config.yaml
num_hidden_layers: 10
hidden_size: 512
n_experts: 24
experts_per_token: 2
d_expert: 224
d_shared_expert: 0
hidden_act: "swiglu"
moe_layers: [1, 2, 3, 4, 5, 6, 7, 8, 9]
router_score: "softmax"
normalize_top_k: true
routed_scale: 1.0
balance_loss: 0.00363
balance_bias: false
init_std_router: 0.0065
lr_router: 0.00133
num_attention_heads: 8
num_key_value_heads: 2
head_dim: 64
vocab_size: 8192
norm: "rmsnorm"
norm_place: "pre"
norm_eps: 1e-05
positions: "rope"
rope_theta: 10000.0
rope_fraction: 1.0
qk_norm: false
attn_scale: 0.125
tie_word_embeddings: false
parallel_block: false
init: "uniform"
init_std_qkv: 0.0227
init_std_o: 0.00507
init_std_up: 0.0227
init_std_down: 0.00313
optimizer: "muon_variant"
learning_rate: 0.007
lr_mult_o: 2.0
lr_mult_down: 1.5
beta1: 0.95
lr_head: 0.00597
max_grad_norm: 0.5
warmup_steps: 200
schedule: "cos"
final_lr_fraction: 0.0
batch_tokens: [65536, 131072, 262144]
max_seq_len: 1024
doc_mask: false
z_loss: 0.0001
train_tokens: 922800000
max_steps: 7344
dataset: "wikipedia_en"
Below are experts of layer 6 (counted from 0) of a mixture-of-experts language model. Rows are named router (the router's row for the expert), down (a neuron's output weights, with its number) and show model dimensions 0-127. Each number is 50 + 15 x the weight over its row's rms, rounded and kept within 0 to 99.
After each expert's rows: "comes before" lists some tokens at least twice as common just after its tokens as in all text. This comes from a sample of Wikipedia text that the model never trained on. Tokens count by the router's weight.

# expert 1
router:47 30 75 62 75 91 51 48 47 38 63 37 46 45 28 58 39 19 76 71 47 24 77 55 42 41 44 68 57 47 60 38 52 76 89 39 78 54 49 39 55 38 77 27 63 43 40 52 32 25 51 71 35 50 49 43 48 47 33 37 59 39 61 62 42 63 46 35 55 55 76 65 42 53 63 66 32 50 64 70 34 76 22 66 53 44 55 39 63 54 56 54 56 63 40 43 58 53 22 48 34 66 58 53 67 30 49 55 44 61 48 54 68 39 52 34 52 82 75 62 42 63 11 19 58 82 32 38
down0:59 44 04 75 62 57 46 25 62 28 48 57 56 67 46 46 66 72 29 34 42 54 51 39 78 82 48 48 60 46 45 54 84 34 50 79 59 60 50 43 41 67 37 27 35 63 46 20 57 35 60 57 50 37 65 50 58 43 32 43 25 32 52 63 44 54 65 54 47 40 56 57 48 61 24 69 80 42 57 77 36 63 54 34 52 41 73 38 52 64 46 56 53 74 49 64 44 62 43 73 65 65 76 29 56 19 50 56 46 46 49 44 32 36 61 56 60 27 34 70 66 34 65 50 70 74 49 30
comes before: " the", " ", " and", " a", " which", " but"

# expert 2
router:50 36 38 31 67 41 56 56 54 72 55 66 48 52 80 63 37 93 12 69 33 61 54 47 29 49 74 40 42 59 59 32 57 62 67 59 63 44 43 55 22 59 54 47 35 43 61 66 58 38 67 90 42 65 51 43 70 34 62 68 41 43 45 54 52 31 57 41 59 20 63 68 62 61 64 52 72 66 43 59 80 50 52 62 60 29 60 82 58 65 38 66 69 37 60 56 43 59 60 73 32 48 36 51 48 41 44 59 62 26 35 54 58 50 69 56 52 60 57 61 64 71 46 59 47 55 49 50
down0:62 38 20 24 38 28 59 27 65 40 12 33 59 47 46 51 54 57 65 61 51 39 37 58 45 40 49 63 47 22 28 73 37 43 38 41 46 45 53 40 66 41 68 38 53 64 69 64 78 48 47 53 65 54 19 61 38 29 72 43 57 69 64 44 21 53 41 58 66 39 58 65 45 51 58 34 43 57 57 38 40 52 45 76 21 53 41 50 41 26 51 49 31 33 44 69 45 31 53 54 82 62 54 48 55 56 45 34 64 52 65 36 49 50 65 36 63 03 53 68 37 59 68 65 31 35 51 43
comes before: "1", "2", "3", "4", "5", "6"

# expert 18
router:40 26 44 59 45 24 55 36 71 46 34 44 59 67 73 56 56 79 49 33 54 64 37 64 56 50 38 74 78 84 51 60 89 54 38 44 74 39 61 41 37 70 15 50 77 51 64 23 43 49 55 58 23 11 46 37 52 62 54 61 52 52 56 44 53 49 64 54 39 32 42 38 55 31 70 42 48 50 59 49 76 45 50 25 72 39 40 56 43 36 32 25 44 38 60 37 48 71 40 52 47 29 43 33 69 45 71 40 61 54 29 49 57 62 34 50 65 69 40 39 62 55 77 05 48 39 77 39
down0:30 35 48 44 49 65 57 24 22 62 45 46 29 46 41 41 68 54 51 35 49 85 78 56 41 59 46 38 21 49 53 73 44 38 69 57 75 69 85 55 54 62 60 35 30 40 57 50 74 64 74 52 75 57 15 74 13 27 55 46 51 70 30 67 47 45 57 72 23 69 59 38 74 46 36 21 33 54 39 40 48 47 40 47 52 49 72 14 50 54 36 49 98 71 37 66 65 56 93 38 42 88 47 45 48 94 75 53 49 24 71 62 51 37 57 35 51 71 24 60 67 49 27 44 56 41 34 41
comes before: "s", "ed", "ing", " of", "ation", "er"

# expert 7
router:71 55 43 45 73 62 45 48 40 45 62 43 41 37 55 62 60 88 62 66 43 51 78 38 42 53 33 67 66 65 57 69 51 57 73 49 48 65 40 45 39 55 27 42 51 18 40 60 45 76 59 32 11 46 28 60 04 41 28 18 54 65 59 51 52 43 50 52 64 45 42 47 46 64 46 65 56 56 65 53 23 25 27 44 22 41 40 47 50 55 29 48 81 54 42 52 53 48 50 43 34 54 62 51 59 57 44 53 40 58 51 52 54 37 27 49 40 91 55 52 60 42 58 61 57 65 47 53
down0:53 42 75 57 60 68 56 47 36 48 38 65 20 40 36 44 47 48 57 51 82 43 55 27 37 53 28 63 34 50 47 48 49 85 51 56 69 48 65 60 38 40 55 50 39 43 53 58 77 50 60 55 54 72 36 36 86 49 50 81 51 59 61 64 42 56 54 52 49 48 62 42 45 62 56 27 40 44 50 34 56 42 43 75 31 55 48 50 48 47 55 38 21 56 59 53 49 56 29 38 54 50 51 48 33 35 27 43 21 53 41 46 59 14 54 66 56 64 64 48 57 63 65 49 46 52 52 61
comes before: " the", " a", " to", " his", " in", " that"

# expert 4
router:58 57 67 51 32 30 43 33 62 29 45 58 57 50 43 38 63 67 42 49 34 37 39 74 52 66 71 53 60 31 35 68 62 50 87 46 87 44 68 60 55 45 35 60 65 46 44 49 46 53 45 56 43 51 66 38 36 64 63 39 27 67 45 93 58 74 42 69 76 48 39 42 56 53 61 44 39 65 52 37 08 34 46 63 44 69 22 18 69 35 51 36 39 49 76 45 40 48 74 67 41 36 41 34 51 60 56 42 97 22 38 51 62 80 58 42 63 13 50 42 24 50 56 38 54 59 55 61
down0:51 64 78 61 44 53 43 69 65 41 49 50 83 51 77 82 38 55 49 62 48 60 75 46 55 46 48 40 54 53 42 51 56 46 66 51 47 44 38 29 33 65 37 36 46 53 19 40 73 71 64 47 33 70 38 31 38 49 61 37 66 20 50 58 54 36 61 85 64 23 56 54 47 46 61 42 30 59 43 55 43 54 59 02 54 63 46 48 40 54 39 50 74 54 49 86 40 48 38 56 35 50 58 64 72 65 31 34 33 65 71 44 28 37 43 60 40 74 88 47 29 59 56 57 50 65 45 54
comes before: "\n", "|", "-", "==", "The", "==="

# expert 13
router:66 64 54 70 69 47 35 37 54 50 54 50 65 71 63 41 39 44 74 38 69 26 47 61 91 35 62 72 32 84 28 57 57 60 38 52 69 44 55 37 72 36 94 64 38 50 57 48 55 60 38 47 51 50 55 48 66 58 54 37 42 67 62 48 45 47 18 39 47 32 25 26 37 44 45 53 62 62 62 40 28 63 69 55 50 87 47 48 51 35 47 53 40 40 30 45 64 68 57 50 68 22 68 48 58 60 64 51 34 41 36 55 78 79 18 70 26 68 31 55 37 47 33 54 53 66 48 59
down0:62 49 65 44 55 35 43 55 29 64 59 26 36 31 79 77 53 84 66 25 31 26 22 38 63 57 33 48 36 54 51 59 76 71 47 28 48 25 71 45 65 49 89 44 27 68 40 51 55 39 44 49 43 42 44 31 60 64 54 73 56 72 41 41 50 62 48 32 71 52 54 96 55 57 34 70 45 41 50 82 74 51 53 77 48 63 51 54 22 46 46 53 62 60 39 40 51 14 39 21 46 64 35 49 30 38 29 54 61 43 73 51 70 40 61 49 35 45 48 41 51 46 48 66 80 40 52 66
comes before: " |", ")", "0", ";", ".", "°"

# expert 21
router:42 61 29 44 84 42 48 40 58 70 11 41 75 59 29 30 51 69 67 43 52 40 36 70 55 69 30 58 58 67 47 68 39 67 74 71 77 46 66 39 50 62 61 38 53 62 45 78 37 36 50 32 33 67 65 32 74 75 66 60 47 50 51 65 36 49 40 84 34 36 55 48 35 49 67 53 66 51 12 26 41 59 32 62 63 46 46 86 38 66 56 43 40 38 38 37 41 45 39 67 47 47 66 54 46 52 56 51 74 27 41 66 53 41 43 53 32 81 42 52 42 60 63 54 60 73 41 69
down0:40 61 60 55 48 33 70 39 43 60 42 57 40 65 56 45 52 36 41 55 50 48 65 34 49 50 42 43 59 84 46 40 28 44 59 42 48 23 60 46 57 55 67 58 62 25 78 56 62 58 39 41 37 45 26 63 39 52 46 62 41 58 31 40 74 19 64 34 45 53 50 45 58 37 17 61 57 29 63 56 77 54 34 58 55 41 56 82 60 65 48 67 90 39 64 46 51 36 43 41 35 69 53 27 66 47 61 66 55 46 41 50 22 58 56 40 72 63 71 67 42 42 57 26 53 25 58 50
comes before: "1", "2", "0", "9", "3", " |"

# expert 11
router:70 54 46 50 53 51 20 46 54 57 42 55 40 38 44 39 64 51 25 57 25 60 75 50 37 70 44 41 45 35 48 52 23 43 52 63 77 65 69 24 65 31 74 51 62 73 58 71 63 47 48 56 78 57 26 60 65 54 44 50 70 31 26 33 71 43 31 57 51 84 55 54 42 53 27 63 54 37 37 50 46 25 49 47 39 33 57 51 55 68 57 64 57 77 42 48 71 67 23 57 56 58 46 61 24 48 42 62 22 39 55 27 79 57 25 70 73 43 74 52 28 61 28 81 50 30 55 61
down0:45 34 69 31 46 62 18 67 44 51 62 53 23 58 35 46 49 39 58 44 40 51 78 23 42 54 54 72 41 48 49 37 49 42 33 33 21 35 74 39 41 07 59 49 46 20 38 70 36 61 49 54 69 52 44 75 49 86 64 57 64 25 66 47 48 36 55 53 50 59 72 54 24 55 60 43 64 50 40 48 35 39 63 76 26 60 57 57 55 43 61 52 54 63 44 48 39 77 27 33 31 72 55 52 56 63 51 40 53 63 47 53 47 11 27 40 53 63 34 47 37 19 58 61 62 30 72 62
comes before: "\n", " The", " He", " In", " It", "\""

# expert 20
router:46 47 43 63 53 43 71 80 00 27 56 73 24 63 47 50 63 59 63 56 64 64 70 55 70 52 48 46 28 46 45 70 55 70 45 64 37 38 92 54 45 67 95 29 60 60 71 41 50 59 26 38 59 32 33 53 67 45 59 76 39 56 43 49 73 49 35 45 56 66 40 71 65 25 64 25 50 50 47 60 60 60 70 55 50 46 91 65 45 37 52 53 18 44 46 74 41 23 34 57 53 23 34 56 20 53 67 68 48 70 55 58 33 65 57 65 49 80 27 67 67 62 39 57 48 57 44 62
down0:34 54 71 27 24 57 68 57 70 37 71 55 36 12 73 63 46 47 56 49 49 64 31 30 63 29 35 29 32 36 45 40 37 54 33 62 54 67 51 68 45 60 34 38 62 27 58 43 50 50 48 45 41 50 54 52 38 46 71 60 47 46 46 90 46 23 43 58 50 62 62 43 56 65 29 37 47 69 55 37 53 62 62 47 56 53 37 49 40 27 29 64 43 19 51 40 41 51 46 45 67 52 48 51 45 99 74 64 44 06 76 53 80 59 63 41 80 48 55 60 27 31 58 34 49 52 44 63
comes before: " ", " |", "%", "5", "3", " ("

# expert 15
router:66 38 55 67 79 00 65 57 74 34 45 36 35 57 37 53 36 41 37 53 28 59 42 69 63 57 50 61 37 44 46 59 54 22 62 22 43 75 25 75 55 59 56 62 47 48 39 41 38 69 32 64 47 55 65 50 41 62 50 29 48 43 47 91 38 90 45 51 65 59 53 48 59 50 42 51 37 53 33 48 71 65 43 54 42 57 43 64 30 49 63 58 31 63 25 67 26 49 33 44 41 62 42 51 52 66 60 43 55 74 65 36 44 51 31 26 60 76 66 45 44 64 56 57 68 41 65 62
down0:62 53 49 39 37 31 35 68 56 43 72 43 24 34 54 65 62 69 46 37 35 50 64 50 63 41 77 44 57 26 63 55 57 65 39 49 48 42 53 69 38 39 37 65 24 32 52 54 30 51 63 64 58 43 00 52 03 49 48 69 57 64 72 51 18 57 46 45 36 51 55 52 70 45 55 23 49 34 60 51 41 39 58 67 51 39 61 54 61 37 40 57 85 46 62 47 51 60 61 61 46 17 43 70 45 73 55 44 57 43 58 65 45 57 34 46 55 65 66 36 73 26 39 29 63 70 57 61
comes before: "0", "9", "8", "1", "5", "7"

# expert 0
router:46 13 48 45 20 74 31 51 65 70 32 67 68 52 56 45 44 10 40 44 43 34 44 63 54 41 24 66 40 43 79 43 41 56 51 48 57 62 47 55 50 66 56 52 36 74 49 51 49 49 30 42 54 37 61 78 99 51 53 53 21 62 24 63 32 44 32 45 54 41 54 41 56 44 33 54 40 64 46 27 76 56 59 34 67 50 50 74 53 64 42 46 43 60 47 48 32 59 48 58 29 61 58 30 69 31 63 32 70 40 36 40 48 53 68 35 32 90 65 36 86 63 50 28 31 40 61 70
down0:75 40 36 53 58 34 45 32 82 68 85 61 48 57 35 70 48 44 50 50 51 54 36 45 67 61 33 57 34 43 47 11 32 50 53 35 70 16 31 64 49 65 51 53 40 36 77 43 49 49 74 48 55 46 25 40 55 34 50 74 36 41 63 50 61 63 54 21 44 59 42 42 76 52 38 77 47 63 62 64 37 49 39 39 46 58 52 74 65 23 33 36 50 37 53 57 56 53 51 47 54 49 66 65 34 55 38 00 71 26 61 28 53 62 66 60 34 35 32 75 40 73 58 53 44 37 72 69
comes before: " ", "\n", " \"", " The", " —", " A"